From a checkpoint of a small mixture-of-experts model trained on Wikipedia.
Size: width 384, vocabulary 31559.
Experts: 96 tanh GELU neurons an expert, 4 picks a token, a softmax router.
Below are experts of layer 5 (counted from 0) of a mixture-of-experts language model. Rows are named router (the router's row for the expert), up (a neuron's input weights, with its number) and show model dimensions 128-255. Each number is 200 + 20 x the weight over its row's rms, rounded and kept within 0 to 999.
Before each expert's rows: a language model's description of what the expert responds to. This comes from a sample of Wikipedia text that the model never trained on.

# expert 61
Description: Place and date words. Compass words in place names and prepositions before dates, such as South Carolina, North, in, during, since, month names.
router,184,202,211,212,201,170,212,172,189,216,202,185,208,188,208,192,183,187,211,245,198,185,155,201,175,173,194,231,182,229,170,197,241,238,182,136,205,218,206,205,167,213,204,196,215,174,186,184,196,227,195,189,177,158,198,231,212,217,221,205,200,230,166,200,214,238,212,205,201,161,233,193,191,155,199,167,168,176,209,189,206,190,180,181,220,179,179,202,221,221,205,222,207,225,182,202,190,193,210,180,196,228,204,204,220,158,226,196,224,185,209,229,149,230,192,210,195,168,174,227,209,219,176,209,184,217,229,214
up0,205,219,153,204,215,181,208,222,174,199,220,181,185,191,176,204,225,199,211,194,172,197,180,195,159,220,175,198,192,171,218,184,186,183,197,206,176,176,208,197,190,154,192,206,188,211,218,189,257,176,204,204,252,176,173,176,205,197,185,182,186,185,204,230,184,199,175,227,216,209,204,225,173,210,180,196,221,222,166,195,171,229,232,237,214,194,191,189,213,198,221,203,187,195,162,209,234,218,228,220,193,200,178,178,209,175,158,205,220,191,189,225,195,185,175,197,229,221,216,193,188,146,226,176,221,167,175,220
up1,207,203,193,220,221,198,213,212,224,147,225,194,245,205,203,211,199,202,199,189,179,219,219,161,197,220,189,209,210,205,195,211,211,188,169,179,202,192,165,172,204,189,190,168,226,188,184,216,195,204,210,186,188,191,200,229,147,174,237,194,222,209,174,199,203,216,210,227,182,183,184,210,193,209,188,246,199,215,222,199,181,200,197,260,206,204,188,209,206,144,233,212,174,216,172,201,175,181,165,222,229,203,189,208,199,231,208,179,213,174,203,209,219,233,194,182,181,182,205,201,173,203,178,212,172,230,184,237
up2,219,190,182,198,205,242,163,193,231,193,204,188,168,234,235,181,178,230,215,216,216,192,208,219,199,224,245,197,186,223,209,168,174,221,196,214,221,174,210,166,198,192,241,164,205,211,201,207,208,182,202,217,195,190,197,178,177,181,222,211,194,175,223,175,179,203,201,229,176,209,210,188,177,196,161,216,167,219,179,238,180,182,186,193,185,211,210,197,235,217,206,169,190,195,200,173,197,214,210,179,203,201,186,186,191,189,182,199,179,228,203,206,185,174,182,213,195,214,181,188,209,211,199,194,204,192,200,215
up3,190,205,215,193,181,211,204,186,172,202,206,179,201,155,224,192,220,195,215,179,212,179,174,211,183,215,233,185,219,249,180,175,179,196,186,178,189,216,199,236,211,208,194,209,208,185,236,182,196,182,179,193,207,211,210,184,225,181,227,208,190,201,204,204,219,176,200,199,211,222,214,185,191,191,191,186,210,210,224,219,192,177,216,165,211,186,202,206,233,214,202,177,202,189,214,162,182,201,216,218,215,191,188,196,220,219,203,177,174,229,199,175,179,178,190,225,220,202,182,204,188,191,210,183,235,205,181,166
up4,200,227,202,187,165,216,200,221,195,214,187,200,171,211,158,193,199,202,234,226,220,194,209,251,190,187,208,189,190,186,228,211,203,222,198,211,210,180,211,169,191,215,166,202,207,204,168,199,199,197,219,181,210,222,162,209,173,194,219,213,175,188,203,194,183,204,214,190,198,245,206,230,210,196,204,212,212,183,188,185,178,195,184,184,206,195,220,184,141,157,233,200,211,171,188,170,202,149,214,206,199,190,196,216,199,199,214,180,161,181,205,184,199,206,232,198,195,194,207,223,225,208,223,166,171,219,204,231
up5,209,222,174,170,197,170,182,181,189,185,174,191,207,176,228,208,183,192,230,196,229,207,189,245,244,214,186,191,236,171,184,156,229,202,213,198,198,186,175,203,196,190,181,200,211,204,194,229,214,161,245,185,256,211,191,198,172,209,227,227,177,196,223,220,235,165,202,166,230,226,204,179,208,219,167,200,234,219,222,208,176,202,208,177,190,203,230,163,206,212,191,174,182,170,197,188,190,194,240,204,182,193,154,193,190,207,226,203,206,192,186,170,182,204,174,175,200,194,231,200,211,212,203,163,215,221,192,195
up6,198,221,214,184,164,218,212,195,208,189,164,186,205,211,158,235,221,222,207,186,224,219,205,208,235,259,201,209,193,159,202,226,198,206,215,202,204,212,222,196,204,203,189,210,210,202,222,188,233,189,191,217,211,246,207,204,202,209,200,221,182,165,203,155,201,221,214,200,127,178,155,224,222,205,197,207,185,200,222,185,203,155,209,190,173,195,202,160,225,191,207,190,187,210,213,171,206,216,216,192,244,187,197,214,163,192,179,223,220,226,210,199,199,227,190,195,187,188,207,193,172,189,207,209,184,218,205,169
up7,222,226,170,207,161,235,191,246,195,180,196,202,208,200,181,190,188,221,202,207,206,227,195,207,176,192,210,188,224,219,201,226,200,196,237,157,212,233,198,233,193,201,188,210,219,188,196,205,187,227,207,139,183,187,181,215,244,169,208,209,233,234,210,177,173,193,208,191,224,213,183,234,221,194,189,217,194,194,161,191,233,179,191,193,183,214,215,183,213,216,189,183,206,184,227,180,188,194,183,201,224,220,211,262,187,218,195,180,172,179,218,187,157,179,191,164,172,191,170,189,218,215,211,214,228,238,211,202
up8,158,203,199,167,165,191,199,217,229,232,218,220,206,198,185,181,181,195,234,220,222,190,197,199,189,184,179,216,183,159,227,180,205,205,176,175,183,236,211,175,201,213,184,185,227,185,215,208,206,223,174,203,207,179,189,169,199,203,226,209,219,206,200,163,227,203,198,189,197,191,192,193,207,184,232,198,170,181,222,238,182,210,219,182,202,204,188,184,188,178,167,200,207,175,236,200,196,182,173,204,200,206,227,208,190,180,221,189,200,209,196,224,214,224,203,187,214,208,197,204,214,183,190,203,199,215,203,227
up9,212,204,196,188,185,209,192,192,194,197,214,188,175,240,179,214,207,182,224,187,194,212,198,192,207,194,212,198,199,215,200,199,211,165,210,208,229,215,188,163,214,206,200,193,204,209,176,207,215,192,219,219,196,204,187,205,186,192,196,190,224,198,216,190,190,202,228,212,179,211,205,175,194,217,195,193,237,209,194,196,195,240,258,187,159,199,215,225,172,199,193,172,157,186,193,259,187,196,184,165,177,164,194,232,183,186,205,182,176,223,211,211,194,217,168,172,206,187,163,222,228,209,214,254,191,200,156,178
up10,203,198,218,191,158,209,185,228,210,172,170,197,233,172,216,195,190,212,193,212,185,200,198,215,208,174,217,200,223,184,176,171,201,192,180,215,173,219,157,238,172,207,186,174,231,186,227,219,205,198,191,211,207,234,224,196,190,192,208,160,177,220,201,206,207,198,250,209,175,199,181,212,205,193,196,213,219,176,205,205,194,192,245,179,215,181,231,213,176,202,188,164,204,203,167,157,229,195,191,193,224,165,214,234,210,226,186,174,228,228,191,226,201,209,180,181,209,194,195,192,203,188,189,193,187,185,206,218
up11,194,159,160,199,181,186,173,184,182,175,185,210,216,205,183,193,213,218,181,201,203,208,191,247,188,214,193,195,167,198,214,213,195,234,181,202,208,215,193,183,195,227,172,200,202,174,205,177,229,213,214,210,215,236,191,203,190,210,216,232,204,219,198,213,247,201,181,202,201,213,209,209,207,201,203,207,194,198,186,227,211,199,196,189,181,194,203,209,215,219,200,191,171,204,227,223,198,224,154,215,204,187,198,231,210,206,174,174,217,176,195,235,196,225,187,207,192,168,221,234,188,179,196,176,196,221,182,235
up12,218,197,231,195,191,197,204,175,208,169,206,212,193,175,198,179,151,203,172,235,175,202,217,225,205,187,204,212,211,159,227,212,206,193,159,216,239,173,206,219,196,230,204,235,199,194,220,168,184,193,195,200,185,232,198,210,194,179,188,192,177,184,221,180,149,201,198,189,195,197,188,187,201,208,192,232,211,184,199,203,233,181,207,213,189,177,163,219,215,224,196,235,161,196,229,152,214,177,205,226,191,226,218,171,186,196,203,221,221,252,182,219,238,197,205,204,192,189,215,196,207,202,199,206,190,211,200,237
up13,197,172,208,206,175,198,209,214,207,186,185,197,189,176,187,193,196,197,195,202,173,167,239,188,177,199,200,191,194,220,191,246,196,220,194,169,205,184,194,199,177,216,209,190,205,168,209,162,190,231,157,189,201,181,207,199,185,186,197,199,165,222,219,189,193,165,199,164,213,251,216,193,173,219,199,201,180,199,219,204,186,184,209,220,206,229,212,234,199,214,222,214,227,225,191,157,154,189,212,177,193,253,220,172,220,206,211,208,181,199,181,194,228,170,178,194,218,201,195,195,201,179,210,229,176,182,197,214
up14,193,205,185,176,211,195,216,201,222,210,205,238,197,190,210,212,202,224,246,236,186,235,243,234,207,215,231,200,197,166,256,216,196,185,179,188,208,197,173,192,192,190,199,233,196,183,218,183,188,159,171,211,177,163,195,184,204,224,185,204,194,213,213,209,221,166,206,209,179,248,197,206,169,204,219,219,198,207,184,201,203,240,201,182,236,210,173,189,185,198,191,214,201,178,181,196,225,226,194,219,195,190,200,189,201,195,214,217,222,190,193,198,195,181,241,185,225,204,201,191,198,196,207,203,233,177,193,248
up15,219,212,201,193,174,205,221,198,168,214,178,204,200,177,178,173,188,194,154,172,211,260,218,198,216,219,212,204,226,193,195,197,204,147,211,203,234,171,229,178,191,215,211,236,194,185,213,202,175,184,239,201,213,213,228,199,191,232,209,197,223,154,188,195,197,172,189,218,186,186,199,198,191,195,188,197,208,219,173,199,177,183,235,216,197,198,216,185,178,209,204,217,211,197,187,180,182,220,210,179,200,217,210,180,198,242,190,222,212,203,195,161,222,171,193,197,236,176,209,204,182,198,228,210,199,179,207,178
up16,175,170,196,204,171,228,205,185,215,209,172,200,246,193,215,208,167,177,213,230,185,224,205,203,229,225,200,213,215,177,183,191,206,205,186,209,197,215,184,188,225,218,232,183,214,180,227,183,196,211,162,195,197,218,199,227,220,194,190,231,202,199,214,195,216,170,210,185,194,183,190,155,187,210,182,220,169,209,237,211,202,186,178,219,187,198,231,191,199,179,162,194,169,173,204,182,198,213,182,180,208,187,221,181,190,176,204,173,201,206,207,221,242,220,222,189,203,183,187,170,223,191,178,226,210,223,184,200
up17,186,210,168,172,216,186,216,220,188,189,193,215,181,223,198,207,216,212,180,212,217,246,196,186,201,191,219,219,162,170,192,177,193,214,197,171,197,187,218,202,219,210,232,180,184,192,204,190,181,211,183,192,182,201,205,220,222,203,202,208,201,207,218,220,192,182,224,172,201,183,217,224,172,208,191,184,206,184,192,239,176,216,208,266,196,219,199,189,193,197,201,218,203,122,165,199,217,208,177,201,188,190,198,176,194,210,202,155,204,184,200,170,195,182,200,182,193,196,177,155,190,204,209,178,204,210,208,205
up18,170,190,239,199,174,158,171,152,206,194,205,183,200,192,177,224,180,242,190,191,195,188,206,163,218,182,181,222,232,168,203,191,204,202,187,189,208,198,212,213,188,182,174,215,187,200,218,182,227,196,248,207,225,222,188,191,206,178,192,179,181,196,213,184,180,244,194,192,190,213,187,232,204,223,220,210,220,223,180,185,214,182,210,219,184,188,201,212,197,199,203,210,211,177,216,203,206,166,207,165,190,223,185,200,214,202,180,238,181,215,213,188,192,172,178,177,210,183,228,204,163,197,236,184,181,151,222,159
up19,237,209,190,208,187,211,192,200,216,206,196,222,224,220,238,207,141,233,192,229,201,172,230,187,239,239,183,192,201,173,180,171,177,204,192,182,181,178,235,184,211,198,221,171,225,199,178,183,204,205,200,199,187,214,187,222,198,158,208,174,186,197,204,206,176,182,205,212,204,220,235,192,159,193,169,195,177,215,160,150,189,229,231,232,193,160,198,208,174,222,205,177,153,197,162,195,177,178,202,173,217,192,210,191,173,201,181,173,199,193,211,204,204,217,201,205,176,223,180,197,182,212,181,216,191,222,180,208
up20,221,228,222,177,227,237,199,205,184,202,220,218,187,211,174,180,218,226,194,198,214,187,227,223,228,215,189,202,196,193,218,247,192,220,196,198,197,193,228,204,212,239,199,211,231,175,185,173,211,200,209,203,188,198,229,203,224,193,208,209,198,200,188,201,219,219,185,207,191,186,206,213,180,217,219,185,228,202,197,164,247,196,219,202,211,220,197,225,192,213,212,201,192,213,224,193,216,190,201,207,219,192,203,213,227,200,220,167,210,212,191,237,186,166,199,192,228,176,173,177,189,206,215,233,165,187,187,209
up21,209,206,198,191,220,170,209,209,199,216,200,190,203,182,198,167,209,231,157,206,228,233,201,181,212,205,209,205,192,208,169,229,186,204,187,194,232,203,180,234,199,225,230,225,216,210,204,191,199,189,169,256,185,183,158,188,188,192,224,172,208,203,185,217,190,165,191,234,221,225,214,185,178,185,151,191,262,197,188,161,183,233,229,205,214,187,196,223,176,179,199,240,214,197,193,233,216,195,222,175,182,147,195,205,196,231,186,187,223,231,165,198,210,178,221,200,221,216,199,206,182,187,214,212,190,182,205,181
up22,173,191,218,204,208,227,222,161,200,206,186,203,230,200,192,197,178,224,213,215,202,190,217,206,209,210,203,212,247,196,161,182,195,210,184,175,199,199,176,190,212,201,199,147,186,158,221,202,205,225,201,182,209,224,197,239,238,215,211,230,191,177,195,225,249,204,187,164,214,172,207,195,214,194,183,219,158,208,208,205,206,189,197,197,179,198,235,187,219,199,175,195,206,171,234,210,187,183,204,209,228,235,192,194,184,157,215,179,182,195,192,228,214,215,179,181,208,218,195,196,221,171,186,204,219,226,187,203
up23,240,216,213,194,241,188,179,192,178,168,190,191,223,210,179,230,198,171,184,186,220,246,229,201,198,224,211,208,206,218,190,198,166,161,173,221,240,188,184,190,215,197,200,249,208,185,176,206,196,219,246,199,197,230,198,225,192,192,225,224,228,179,191,200,183,245,189,221,189,242,178,183,188,203,188,200,192,212,173,220,211,220,237,188,168,186,195,197,207,218,222,201,171,228,171,212,184,194,190,225,185,226,169,199,169,166,229,173,207,213,192,183,210,200,196,201,200,230,229,202,191,218,275,190,210,224,220,198
up24,206,170,175,200,181,185,175,207,184,168,167,180,236,209,176,223,198,224,166,184,168,198,208,230,197,228,172,207,226,208,191,215,197,179,200,209,222,218,204,199,197,211,201,203,210,195,204,175,218,188,172,170,216,235,220,172,144,177,210,166,232,219,195,212,184,166,205,198,195,189,186,194,165,214,214,211,179,197,177,183,236,209,192,194,201,227,174,207,226,193,199,188,187,209,229,195,157,259,200,207,194,200,225,183,238,206,190,181,172,171,188,240,215,212,208,213,174,192,202,209,221,207,172,208,220,238,175,212
up25,208,211,226,189,210,198,176,218,178,152,212,203,213,216,204,201,227,204,184,187,164,205,173,232,187,192,172,170,196,204,203,215,177,203,199,171,195,181,227,184,208,197,216,205,212,192,213,201,176,196,219,208,154,190,190,209,181,212,213,181,199,217,186,172,185,194,212,195,194,154,185,208,230,175,185,175,218,211,181,225,195,222,196,242,199,177,169,239,189,182,193,213,212,203,187,187,185,223,201,228,185,222,196,187,215,221,227,206,220,197,186,214,200,213,175,192,217,179,190,180,194,200,205,191,219,214,214,234